{
  "num_hidden_layers": 9,
  "hidden_size": 128,
  "n_experts": 256,
  "experts_per_token": 8,
  "d_expert": 32,
  "d_shared_expert": 0,
  "hidden_act": "swiglu",
  "moe_layers": [0, 1, 2, 3, 4, 5, 6, 7, 8],
  "router_score": "softmax",
  "normalize_top_k": false,
  "routed_scale": 12.9,
  "balance_loss": 0.00148,
  "balance_bias": true,
  "router_logit_norm": 1.0,
  "router_bias": true,
  "init_std_router": 0.00981,
  "lr_router": 0.00092,
  "num_attention_heads": 4,
  "num_key_value_heads": 4,
  "head_dim": 32,
  "vocab_size": 16384,
  "norm": "rmsnorm",
  "norm_place": "pre",
  "norm_eps": 1e-05,
  "positions": "rope",
  "rope_theta": 100000.0,
  "rope_fraction": 0.5,
  "qk_norm": false,
  "attn_scale": 0.177,
  "tie_word_embeddings": false,
  "parallel_block": false,
  "init": "normal",
  "init_std_qkv": 0.0183,
  "init_std_o": 0.0183,
  "init_std_up": 0.0183,
  "init_std_down": 0.0183,
  "optimizer": "muon_variant",
  "learning_rate": 0.00954,
  "lr_mult_o": 3.0,
  "lr_mult_down": 3.0,
  "beta1": 0.93,
  "lr_head": 0.00974,
  "warmup_steps": 200,
  "schedule": "wsd",
  "decay_fraction": 0.26,
  "decay_shape": "linear",
  "final_lr_fraction": 0.05,
  "batch_tokens": [65536, 131072],
  "max_seq_len": 256,
  "doc_mask": true,
  "train_tokens": 592000000,
  "max_steps": 6446,
  "dataset": "wikipedia_en"
}
Below are experts of layer 3 (counted from 0) of a mixture-of-experts language model. Rows are named router (the router's row for the expert) and show model dimensions 0-127. Each number is 500 + 50 x the weight over its row's rms, rounded and kept within 0 to 999. Numbers have three digits each.
After each expert's rows: "gets" lists some tokens that make up at least twice as much of what it gets as of all text. This comes from a sample of Wikipedia text that the model never trained on. Tokens count by the router's weight.

# expert 157
router:485455574549502475503514502475488476508479526456528417557437465423486548462531521542439485554565525560459421498541466580564523512547439388541461533419521599460437506468410478438494483463520617493506471508469430496522471448514535504451546567475508474557453489526455567454529417521524546489511451482534469591373571524509481525460511553549546529450546626553538519392582542520496389557592
gets: "0", "2", "1", "3", "5", "4"

# expert 33
router:509496495447483425577480497535392476558535475583428448496451459533412531572542495439480506479523508479565583497450495497534438494531503525433451528569480415468396390401625442499529540558549516531515431486447464500413513525542437597556498540544516559400495484489585524445508527540501503532560511459608453456449528521535490418430458464519533459514414453568569533542493461536512529470556
gets: "it", "ac", "al", "ot", "ol", "oc"

# expert 187
router:534463455456533512472556531512507426529497534521459522485433530550531479521481554574425570524563566459564510587427483451584431545436466659549548509541411474452540523531469481553460510575529470462537533496478503466460460486474490437516488428478521499540465581625520432503425640481524507501458490504557561504588545548555441557470624471506486446551534435529586532551481511496495487461401
gets: "\n", ": ", "\n\n", "- ", "-", ":"

# expert 114
router:447565551572561490497496584454504484450487420508511488549497408423395466510535477444504487443394516527574502494447564454448479494523425441537491453616547577609457598502437434467504515442428501458490442527507389471480500466468466550488522464489588439524539544532491514519399508564509544517521612496470567544518498572502430521539453530509470504508591546469366451517475590498501488501502
gets: " with", " in", ".", " to", ", with", " from"

# expert 52
router:504431527511514558464471521538558407465401586555450417498476503441558500477564541567497499532454467492487542507460585470471521593378491561530454481577504603461506613559493447431519451536519390551588503496447503497497476471462532438434504510542562527557393551592513574430488529545489507537540461507572536462574543460463445495496451550536449484445538503446572410524483530494485407541494
gets: "1", "2", " | ", "0", ": ", "- "

# expert 66
router:432418467463489479423539499556534555498508529535436512413514465469551558465476450505433436555467517495437551442470533613497407502487521479534420490519575593610541501543380508487505389582489449393540492532435472519527472513511543494478455462583557521554440445522466581446431525521515506598522470463437503576493515457506538436544458558509521573504552574446517395520489553522465491587483
gets: "\n", "==", "===", " ==", "\n\n", " ==="

# expert 174
router:458484487474494475445469531580522516452468549525356523448522457420457431476519521531454496516529553512433448414566490414484514490473483430500521487553420583538543496497467530566441512483521576583581455550541483520515527424476521534443498596536551490426459439428460569494503390563484499449531470518510455445487550485450433461524419521452488381542434559483453544476477509597452416479629
gets: " c", " m", " b", " r", " n", " l"

# expert 60
router:507507451495486472562492533482443484574514584559476471441441527597516490547561470527545486487492500496555564507398492600497507483543585543528487552501443438594461452517604442424476558539559506560426492554514503477464508522605487558533453567540493548419507520529600482480451441454510558548548595422538479397482458486520507412429469449559528470501432435421435503535561418477451561428526
gets: "ent", "al", "it", "at", "ation", "et"

# expert 239
router:472472599521481467511543481589523535554410486511541487480452537509537561540531555510495548512539557424458544464405536454560529516522445436507525546508511502534464425452510474550479515581470508566592476578535553508549518625439500416410470509410436495470549372460587490533549494506520513407449484587510496517591478507492491405453522491443411487582457513410539498563452510483473435501399
gets: " A", "A", "M", " I", "1", "S"

# expert 168
router:534483491590430441512512531493491411491561499535488521506477528544498521442483347482525473438464523478504551534484439526450420432535518627498486520474532421533521459509589525577521551606416448482457575505549461480441522533527496598531421610442524471438520518536565536466438441515508552515544487461560501539462560503524478429541425469558583364505493460485519559490585434473478532428538
gets: "or", "ist", "ent", "ic", "ical", "ian"

# expert 50
router:539420486527613481475543470438463489532559594419481426492557481538412502439486545539425494514500542514540419584453556447548520516412523543542461478602489475494468491578441500524463491484523452520505548474471439509518523566544487429394587546557504532544443505530509459579405486442519589505485494413559546559590519577424429516528512510506537430506622506517474521530540534455453564454413
gets: "\n", ": ", " name", ":", "2", "-"

# expert 205
router:519503476529475506468505491537561584544435437549579443424592511492555559472527538471522498489477465554437509479450550504465535495530392431470497533520511644489440481554433540475406444470482487533539486555446496518577568455555612468501489628488479533417493484470457582460515399532507490427510510450487488563517437538428423534560516442415501583528551562433491508482599524496529443588518
gets: " K", " B", " P", " S", " C", " M"

# expert 243
router:492597529577490468454521496570497556465393539513528475448543468479450518490469500508433554507534459500539589498485447455537537520495422600493413508576515446455475525445537462486516418382496515496529485565519558404514530572530443397522490573534492469463538493447444429475556567535492559379489451554578520534524558433505429504423532505421412514553422549438556488528530549465477418532419
gets: " C", " L", " F", " T", " P", " H"

# expert 9
router:503493550477564437528452602520559538485433540547607474633484435437584540455571541524461607567489539508485501461435530509456457504560428481538465497484484492463535576460440486538420497441428588469498521529539535509557499551518597527522503438438509588507537463569513533426502469532547449519461504431467473485414509424550460580434484521528543559543605578525520510535419531508417535547441
gets: " | ", "6", "5", "7", "000", "9"

# expert 32
router:526481524456589504533476595469473457557433396529487493480494474527517417493538479422514556436524392571565548525501455500547581538567541458555431505451509622416587443467542573569543446496412549461483457488413519453471457460506513541471450568483492367418413520474487548501512462492507484538514516465377538529481505525476519569482549455497410488486468473484568542405438512461490526552547
gets: " by", " as", " to", " by the", " with", " as a"

# expert 77
router:539435521587533553514480473578501462613507528477482445489474581412486544553505578499547487591524446534546490560494592449481489481413473499445490512602490537455484578568476445523476495469496459501539536543574542553554537499612566546574554512495547539467488504449458550465480585547519472464457468530469555560585534562442437569559488482439413415525562505388429575562545468537494520577478
gets: ":", ": C", ": M", "\n", ": B", ": S"

# expert 105
router:442583484573471428472449542527457543438473600485455454504573478510533441460547426503453451474495470467440565508407434568514515475375493471456584432500449513579469410453480596470595443408576472509491488483456534497494472606400476554478568521438486459497494440491426423453422490418500464493472517584484532585451467460442487487559426451506479452472532508506535463499509596476531476510492
gets: "\n\n", "\n", ".", "| ", "\".", "\""

# expert 127
router:464592414564539495420582551571553459537520454522563616497555548539520459483417488481446467508535507549404523527522547444503554452481529460531465501548444368510501484442490524575477504545611543553570448546560565536560499448500501482564526541512431515504507509425450535512452531524503461473532452589561462488582457550501422496578518437515404491505477521534546398501554495490411438476399
gets: " (", " (S", " (P", " (M", " (C", " (N"

# expert 20
router:461445550549539501456539517471552481478455642513535445500541484494495504500535546521437449584451477587452547496520542464488541485552496516456529478474457576463509537428429496511514484571486415448396518508373458423580476564472471531534517566505563491465498441434395467440567426591553500561451477440550571500483558567482544589517383458493540559485512498498511456514424459493480592596535
gets: ".", ":", "\n", " To", "; ", " In"

# expert 182
router:523474542595509624434478555402490523504523592528437391512541539535494498545590447530489501516515442580492578464476395447454550444507531525533550525467490631449478522574460549469433413481476492436507493500405382450533403549519537452427561557556531464466416498461511559484493477553498517537532498502485533531491534503468498541558485556604547526462524525486486529459448470546399511569554
gets: " to", " |  | ", " for", " of", ")", " |"

# expert 165
router:425573543545536450598570566547544514367453558484427463491476586583488531496465534529514499525422505512481470496505512532521496493437461588517492477439607502452460456418468489524430488529468442435529529453475499533564443492507484417523414502473565579502593516571608474452477557438497571414432446576577540447541568497500519497417433461515479516525564522446463536496439462538552430510445
gets: "S", "S.", "2", "P", "N", "F"

# expert 44
router:472566533489535561491521507597496495574485513525515535475533548558497490491541521548532452527491536530460562562524452407499547523527501485517459478446403580400512478493450518480445463527436403550499476537469591552430524541458482499475592470447427381472423492399466527468399569492518560461443508555600518435568490464554520571499511499501600603560557421430586551529517548501551483504577
gets: " |", "|", "-", "| ", " | ", ") |"

# expert 170
router:524522457474481523499544600413531441450487493530430439483477504550560508523461526558450474456447568455551510534456528512556440517491424649539516574500431524454563428515479481486489521535460440450504510511400442453410502498495510441509475432498559531574455587644581448460452565496542526467464440536496549517557535539566569457397476539574475469487599390556522443542500494468512500442485
gets: "1", "0", "3", "2", "6", "5"

# expert 149
router:597394450508544511527565410493448514590543545467521447491541514611432501477507552594495502509597538514582420581457485451549511571387596537490531427554506458463517529590473506484509446540517443523496569513500478543523526566551463475437516528523470519547451476524512477561440591433521562473447496408534520540572532554471458529545572469456533371582519493449550518449495469508432539480483
gets: "\n", "\n\n", "-", "- Location", " information", ":"

# expert 196
router:536475562507552381500572488588520488548452436553544462564499519535569552495591471503429434540440580466466398471517578550605451556576504447458402544485536582517464475509456455548551462476508543445453478533587502504498471460450560432397451566477464475575412479481542568485542420541548449469556475512467485510564483568560497609465443570504512500541566521521512511508556536513526556543493
gets: "0", "1", "5", "4", "6", "3"

# expert 223
router:494528487582489487524533587504548448467436601512438533478516496523503418496477487501478450493440593525486545589441589458557514446440442478481527494542478562547528479439431415461403479494517454495475491526466555499498415547436565408482477439495577529472434535496539460477440541513517527564411533577536548534521449544521566463520413526404525553557523430513537428428510589424424430483382
gets: "\n", "| ", "|", "\n\n", " \"", "| L"

# expert 172
router:501390435514527576556491466431446488504458426437515476460503453491521526481545436440422520548558447554431459473549553472426579477600539459449526547485494591500515473460445622502480555439473559431431478547457515461543524433431647434518469589456530464495505457482492546487446431544484501511528470456492505584518464547430492486585420526545512480503555603456473516441521482462498390515553
gets: " two", " three", " one", " four", " all", " five"

# expert 19
router:417499478474442602432556541515462517434571482506500502504533501561488453444543505494429462535552587532466585523531536451474526601554478477508407485489510532508541480434490606461464552545567566503453446511468495435490563514524575446415450460527504465366497511540490505410447384568507494549511461569536460494504534508528535493455429483428520514554434498532500509371412549517397447488401
gets: "-", "-l", "-s", " s", "-p", "-f"

# expert 186
router:540501545626390501484581430506594435513509570566567460517474443470539520502406535469550469534460468507475525513525601518529535491486466532498476488509513579461530496519534574486480537556495446521577626497472564500585482431527524508461521548441548426470439520454361525527541415449530463398496466412576491463467393451546508526465510521519535572439510393544516506503475442541526443554493
gets: "2", "1", "3", "–", "th", "st"

# expert 144
router:465636525587483560539531485494586442481488562513510486473438513437478514491444481550507583575511505576448432489501457429539567555459409549588480524504541448445476475486597495475495452555473461545510446507596459442497445585505502593480489524531504518557483380523519479453587592521517533472476483515609449537555536420559470459495482603562507501430505450532569421569464496534487413517480
gets: "c", "1", "ir", "–", ".", "n"

# expert 125
router:477466476526500470408468485578433583535451478511574449477581485505556559498564422539459547477443434492453538474545516503479543447542525492476509569540479523513462474499517615523457486512413558491470516522523595501519512521467530482508497595535401489422480333413446538493597514429474455442528542459417460470447408500441433552486560505440476588561420531514560529485562480452527429575511
gets: " D", " S", " P", " G", " H", " R"

# expert 46
router:490464507490498515432574505473554426437498464558441523458456454504453538472517532554586473494418521379534430509472430455583491474535504548488467541494464529513448457524475481514501517434542465559445505440441505474445581464435457501578438412500544417533422570460524467490394461350515564460531444495490572466522486542525610426499455524471485571515429482572509504555441489527505586376456
gets: "ing", "ed", "end", "in", "ang", " | "

# expert 74
router:465548583448544479560390464545582525516532426523541490485503517582519514497484585510568549499480411539480451493562545435444517441518414496445471486506551454461494527498540485492458429501544379442569508489455501434460438424567525578511439602557474550517494596554477503480476548426475417456420469463559538504445420410460449582517547496409482495444495508511477368452513517477516571516516
gets: "z", "an", "k", "ia", "a", "ay"

# expert 216
router:471469443479474522514590469517576495541420525528565574585471433536544502472553533558498522479606406490542557552543519577603584568528634468416488502410512449520466478534454519511432528430601457493480471494516428494528549546470478473468479418553346549520442576556460532504548498476474455519514585478498444533435429495522555441438570520527478534507458491526478487523484425526500579492524
gets: "el", "or", "er", "on", "en", "ors"

# expert 188
router:445507516481592444497488556547503489520545537577583400528574566496561543457566498518455479541416506512425430459494563433463555474516517449497433532582501524508463488461517397478425457539516453543479532501506547523494504448534623475582457466424479533579465500450533567417543470514472508430511458465548436558533500435493506548515507547532572441407515444370570524436527579541509548566400
gets: "0", ".", "1", "–", "2", "6"

# expert 191
router:446412522550553502500462568459510536552464487528537490510622494519552570424557543448457519483484549521455424456552518577491486568484469412548518495502560627499537432410452554559573425520466612440531437514530517506530485457438525556535533437406440454489416540440444572462497459544494518523541505419437577515555549482551419545528509513479587557471482540446513551448518562466491479580436
gets: ".", "s.", "\n\n", ").", "\".", "es."

# expert 204
router:500526467456484475478542568433442429488518462488434507511409530559500472530465345574567523433512442488416441561452460605549521496483535546545475577508451471508478506530561461498490515519498529523512538482474487481517419523520481395594480460413449532555527583542575535525512422455522503505547523441438470497555539552550611447524569467583506493531580438421551510552522405499502607430562
gets: " of", "ing", "ed", "ated", "ised", "ained"

# expert 180
router:427566612529527487515534564472525491629492468527567438482520648368499552497524515526494419520469548553473569541477517476447565522527557449470505544458465566438515488537432534574515472450554518559550492550541522579577471488527494489445542460492496488566405541471372561526560439504539397505498497473584496565580533503571512551451497513427451541529540514420574541522503509445519528470485
gets: ":", " |", ".", " Y", ")", ","

# expert 177
router:460425561535489537550554532548512488567495536450591559504531511560520470515586565484533436576578538571482495540511527561516587488428464548534596525476480531460538458438449578513480504529540508450549505542448438438596529473431587509556596430388496458544527544486500533545530531397503521482456434480543535517513555477576503479583476574563543563387508578452468537464460432470591495530453
gets: "014", "015", "018", "017", "022", "010"

# expert 68
router:533475450427421475546499443503494510560544388509464605558465475583534499475518448469541519501562539505508525518398511606504498442451514576450553587519439426506499539574579421519558549550455531507484472491533513466404378532513488505524527538493462542437481568437489558492498429536505547585480501415524467488497489511485477414436471417543497407545473421535553532462582466486446579405570
gets: "ic", "al", "e", "ers", "in", "s"

# expert 54
router:532583548574558461500551490483528560521564503508481479555472511586501534459478454624589477467485408549491550465586534513529524492471478496493485511547491465500456477529580480467468539552586443445458478484566459560409525497515555522426495504520418560448435532569488505568578572350518531499527520447523545538474473538522568562437569492602458538413415410607449543483549501489537501466560
gets: "s", "z", "en", "an", "es", "er"

# expert 199
router:519523427451461466468472452529493595463517510470439546511412565425428502586502456470519530447489474461544447479495470429434504511562496564437527513546549370586488456577576482431495476504450447473483495504474508458446468518561455556520539565571608564476513528558557519514538528570499486414450535564547402416463531440445472443495404485370504517507429438580574535508550503527434532502516
gets: "ol", "av", "ag", "am", "it", "c"

# expert 225
router:476442545593492436470455575557559515603494449527493513525589458557550567465580553497440490463551544478417455477503477547559563544480437400456496441497500606513544456430418548505479437500512615526543458517583521558510447503445523543519609489385443470472471472407443524512490445479506519502580542468465521474537499457525449545533537444488522579528489515429516546405544568512477444585537
gets: "\n\n", ".", "\n", "\".", "s.", "\""

# expert 96
router:434642547523530500455554574464480478555446437486548540517582501532462524421545568534595491543462540545445480445527519519549499466488442514550472444411561528444480484553531468532437408537440409419453469484499490614592470483512563469412490453504533494529511415502402444509502520502543556457516498551548472542496564514480413456470505482507497528429647574606505555487519513487503475465425
gets: "R", "E", "L", "V", "O", "N"

# expert 70
router:439617554591482471481589559553528489546473477543526429455493498462471475585504554456492449519434596520499494475470500400581462535594473532523432487557499571558435417443460575505449482454466464535557563563483601465520541490482536456448542507468567476527496496453384512451436424496493517437568545463534468508529511568598489473518443492423524580591579580493482471441469459495506419495467
gets: ".", " m", ":", "th", "–", "′"

# expert 72
router:448522423552521489438511570553470525438551489546489519410464523499531430434401460426454487491532550488468502488541460513443474597469487439467450495583469530507516579510538518521463564511505569585511456565580505594479491428475576478433404544595466494426462498431435519477518408565508460537548446564537433443492420460448443477498429425468433423551474480495519547467527522593416453455561
gets: " f", " s", " t", " c", " w", " h"

# expert 217
router:540393432556453529453459487554428487492469582525547529455552525495552491516477571516470502555511539539477585527497445482525441541531463510575491409550402482522497479520503445483405472535596437521543515506492531554508454463475540471483498450447452430551429468499529483458435562492511495521446554470466552522493517576501453577555659554556487378474438556517587466470446510610434527575393
gets: " (aged ", " (age ", " / (", "\n\n", " (born ", " in "

# expert 194
router:580499551440536490601491564495579487549487524469464423509582526478548562474480545550426448495579453499464391493584560579490601438494514384549448532493561544441558453439528562544553484549486561419494518451512519479565529491567517511526517461412475469579493561453449558521538475504489482469512409503433494549535543484544525504442477558584550612525475568461527432508497455495598580525557
gets: "1", "2", "3", "7", "5", "4"

# expert 213
router:462568655479503560504507489532515449518534522474492415494499485515435529446443565479420449521445532506571519493536463434471546434518500456489469513396588456453369474484511426555458439551498420415546515445454529543487527465448438563514459454468549507533526513585503419518528545442506555442497469539603559591463550546520584523467545485531536522524487590600546552397483523499557438544509
gets: "1", "0", "2", "ur", "3", "o"

# expert 51
router:451427430552476532531469456434440562466509460519497516485511527556597493522463441485491581450554484502460576542505456430550493518453390580572568525441441624496561428418475525604598564604415523469574483472453542488510557471435412527461429515442392488487541540568529500501486524517535475554487548454443539476450483541503514549427532525523424476468548419514518550524476479441513436532528
gets: " as a", " the", " a", " as", " his", " as the"

# expert 109
router:426532484556522445510545460444454486403466478492584550528461484541513434404479482426514503556492498542432525513542501520444528495412531549550493467490553542529603519539537507580509533574496595400467424490554500406563509429449470422477461510452494541443551514497445448435488554526506528563546429578529597490563547552524464505485552472609510394478504576567532492526440474422497374501456
gets: " and", "'s", ",", ", and", " National", " World"

# expert 236
router:504507587478513505479475562429498421470564548558503467472431487464503497496488476496565525565508564505566485556503598466459489502556412460556567511487498482639419462504432457409460529459477522472462416585484445538521410577511579499464399511578558503558557420505543491534501433519501553520479509554493523517492389537516549465507498517524585528529562613411443483563439472606498472562555
gets: " The", " other", " all", " some", " most", " In"

# expert 40
router:623591506493593524489527571545469525568382426506499468562588482480492541503545532465486452502562431492536395517488486458503519537577518393496440504583432568524539458485490490479509472444499524560577478516474500537501478397450444424565561536429509518503544546468478534611510499549517532414419506479413514476504538608444505535576506581512399512505588486455446470521522505486575538462525
gets: " of", " from", " of the", " from the", " at", "s of"

# expert 207
router:514539586433495503457462646472450450517520478512422428454529526550542435509555411577506535498450429482523502533431587392486426512455457493605525547532496551565542486477455450515476479540469549527623540500457439508434465524545463494506509488495512503475578495530580464565597584522529550432515425492482540428480514494526577519410496599578369444459591490527495491493488508489520508517512
gets: " of", " of the", " to", " the", " his", " to the"

# expert 101
router:501511588463572506435564399447524553516579516488486449483454443495424448464449500437492441536509600554552522462423531423541419600449549534534443515535626537506452434420468412449490501559460433491479583492474475480508556528473441469435472463541580470585542450558440463509391520465499544516515563486560518545493609537511480531502424464487570562555562527543538464461498486474515550474437
gets: "–", " | ", "°", ".", " / (", "′"

# expert 179
router:509567449422511513535511568478448427433499489412436479427466417498521532587457512468423485554560461535544441532590497487489538448564445448511570517484507473523500449447431512498473544497495604495514515539511525477582452532402567486516437517552474461583557539539564432547487500542514471443538433494467553533436406536488528475462457553548573414465577596458404457452404547477591462478577
gets: " two", " other", " one", " three", " many", " several"

# expert 190
router:609457609563444567472557538511479544518457504478507524534500579583581487490494472501515539450513410533498518566454514439530542468412499537584555508526445532482559497507521552543595459593466561480586478542504460491455454440472407491556483583408412448389572446514587463503526486554532489435521538467419552428466530532478443502476515509549385467468542551564454591531539483471519466478497
gets: " of the", " of", " for", " for the", " in the", " by"

# expert 73
router:457437455561596532514493490573526397501445579506449545513427538516449492513474527580547490498487501448524504523456564458546458513424569487531539527568468568465515551570524434452515407513484469478534440503441442554396526473522482493428480425517578482511411553518537477509429633546505525582397458525502505469541598551511432596520435413536466484529560509413463526564570551564549487491507
gets: "| ", "|", ": ", "\n", "-", "- "

# expert 189
router:498424459424456600476563472486572530446481582462565479507443534505501453454453471502475536501541556498480569452488598463510466597477583549565484513566600494447525489392499544481531416567434384460529501466471573441604523556479432492486498465528480463590431541569452467497431561469498525566563482462501578424524529479543490572505500430486550480507508542437532511441449492511488450561379
gets: " | ", ", ", "1", "2", "–", "."

# expert 14
router:529428527501571509490572484457456472508489587446554529506485522555424450432521545524458480530478563482541510527437623488575454518394484598506523516612570507491425585555507468476477432508518492469508452473501418499487547603501471434505528497591559492536454488514569436550402552446509554504480513478559490570581483486415364445580526466509518407545579519469469549529462489447427534514462
gets: "2", "1", ": ", " history", " name", "| Party"

# expert 230
router:536541517497461525508446585488558527465441503455431477487539441480556561453469569515447458496500544490531489489516495459622472443465438546519537517555563562417567511422413392407494486530494510506542406556482426464535488480392599449547537506400507541517546489544562488461368505473521476489433486571450445465565524545499565527452472554566503479483580464488555520455499547516466383577432
gets: "25", "6", "7", "10", "15", "14"

# expert 59
router:490514486628554537462569440576428560507442495586571513471524562429513472435506441468421450479483522533448532462448485416443413564493503444541433410551472452515441493571530503513549546489600530584413509509511557523531523426568529440469500432439481411511425501525449514470436450549494499496519435481527579537416529547543441575455547457483443390491455544484572541503490513562521514450450
gets: "–", "-", ", ", " ", " (", " in "

# expert 153
router:446487572582565454577530558459502548558520494577534494547605558528543525438534536504459484476426575534455400501543493572478508605499504477568505545470562607513536436456440540571499426497471523483489477521515519476517481468467485580536550441389415456463400535489444561450500493519515524518525463428427580536533562475573404509486508514475616537424528571475479514519504565519495504595420
gets: ".", ").", "s.", "a.", "es.", "\"."

# expert 0
router:469465598521525438573481419545525480543618407556468554434526457562540520501495528540526524482488592533519482448482496620560456401504438519488505568536532465456504523458523378526598544478558540543607495471604401557531468597507497512500470512495470543535555573479582437502444460446515522550544449443546490462536477477499562416563495527562469462529421426538535468518525468468455533447536
gets: "ation", "ations", "ion", "ions", "is", "ity"

# expert 91
router:463628517482487503531512441489590447587465527542643392557500488527594550471566541438550487517493485502484455422457569510504462486503478544464492479528526419463507563574495527539537524532402446394495467523461515498549532430466512495449527553545616421557394553443427551527526459522538432408431447453516525502461476512573486486458596571497501556497515505510510457459459535544534483419450
gets: "i", "3", "a", "–", "o", "u"

# expert 169
router:554599462570480456433501560585529492503490503511557564453543436488531461544499486546514453476497531475459594433479580458500439545584508512564489488452436578510399450429503555404427462466573455526417473555444534421491473448461531506477527538448524429550405518458453459429472552529537539568501499488464513536457575500545435593548551422573614494528551486494526468450510495601437529527432
gets: " | ", ") | ", "; ", ") |", "% | ", " |  | "

# expert 118
router:461531509491462512446530512565533499455511471526535521468564465443546550458545520543536438520398550408431604448387462408463443560574457568539461469419479569464418467478445459400429449474503458510451457517436434505553533493436490541479550465502534462545460574515443512421386553519578546449493510463522578467443554567547460607483441423539483476528577468509514467482478493497430495510432
gets: " | ", "; ", " |", "% | ", "–", " | +"

# expert 86
router:421510450486470446474481426587513422549500554522520410506520584404478521485530542447447461527588558513454547456485536468455583616519509476470437468503554542513501592517489471535549448535549518514536507480587511584479529493564595416534523510441494524623445493468448580535596457544530437507432517561599450462480526440519477596548535552596539456503532512466554449462455499439508494578466
gets: "0", "′", "2", "5"

# expert 218
router:528539595478559445539571564503507522550451436538551512538524604536484541446552569458447453517443522465542439443548506573509437504536518519484486493403552571456419458510579513570442403551493374423478541467489565530578419474437520436467484417482571541539476475527542548478552430487557536413468454532542473538527553524553517456409458557482419572501578542532545557516508467441482467535459
gets: "E", "F", "O", "B", "1", "C"

# expert 24
router:481489571452439489467462456600527520467416404541496504458509484452542561471485545474512459545484459467485506495455542455520555565524446425453506475507477563563521510444460450409500483406462603616599443527579500554501572575461559525464513537458486528507531369428460508450623391481487540442562488565466504495491424481530484440508471441439468514601465528459548498437575559456488455502484
gets: " K", " S", " R", " C", " D", " L"

# expert 202
router:511474399442511581516477509458570490482462507473414503590455474453533481499542507484540511504476486429454415486519476538593495483447527541492439464547457418587597550560582424425540510502483509558480421523489508395403496461528504621435512567483637497414471532461459507483510496555498565535502469470569428464555472544478517442380515490479513499457464416511567455573575562520471485445475
gets: "o", "i", "e", "t", "il", "m"

# expert 17
router:555403452546509538454425505574578532533504485524459529458592497530498560532473550557418485501542519554459500413473463559535524416459431433517510509526516606438499447444425515524464466536553590466567481550549578566507448493556501600548567497462470439498478482424468512477499394523514517491588491422503520552530525448511511529579475500467516573531460599431511532449464586437591410585471
gets: "\n\n", "\n", "\".", "ation.", "ions.", "ies."

# expert 92
router:511496564470461454466484471489482488417583515502507463474465556470517480465570557501432483601463548540454397407566539497493407577454451504486399497478460444510448489584586538584456543473459480417490445500573563545457460413541467500472532471561416541516578548496544502431567447535475509444557424429578599554416570470498467563501493463528504498486550456566440511518549598471480486544450
gets: "f", "1", "F", " f", "2", "-"

# expert 135
router:512554503465566468630399496571496488538571558532520389437465535565549546471518459550573501452394505528499547454502511487576547435524454479501533512534575398553489441535562497474465488494435442461466482540424423517438534542640415605511437528560449566440500483509555518465542518528526410477421542474543451486550464496492516515417577544522519453467467444536505477463576535545522446516526
gets: "z", "as", "i", "h", "an", "a"

# expert 233
router:435479570613447474526547549470507488547495545448540572498438447576579544464488534532458473541564524549466398499527485494543504533512477495536473534375554533444424472421470549560449473568513539484553493534467562520581510451496573546583567425413517529564483513537527537481452430464541569403434440457458430558506523444584502504463430565545536482556536550516482581456566426534580439530499
gets: "2", "000", "1", "020", "010", "025"

# expert 35
router:436539498443570524528466546426438467484436430420485514476569498473548490578555423457536511615639483506453478467545565457443495433481470457593513595497503629507490507439512591539518484552501532540485567533490478550515576441412506521433449538482466451534562529458477455509418470557456470462479465460449525455472467569526568461446497468482410526459556531461467455455499599485421401508468
gets: " a", " an", " the", " of a", ", a", "ing a"

# expert 100
router:508478452474476445583572478437449430535581503555515591478474448607552478471549425561501516453461551481523460493518479578502423446469596509501559553446515544502528527534501510553537600525497536502431567462489465516551464478515405397573438486509490545504594543477542450452431445466543533557472532390473560482495555483425592477515500478549524413529470465539421530561590452430521540394510
gets: "ate", "ation", "ive", "ary", "ing", "ance"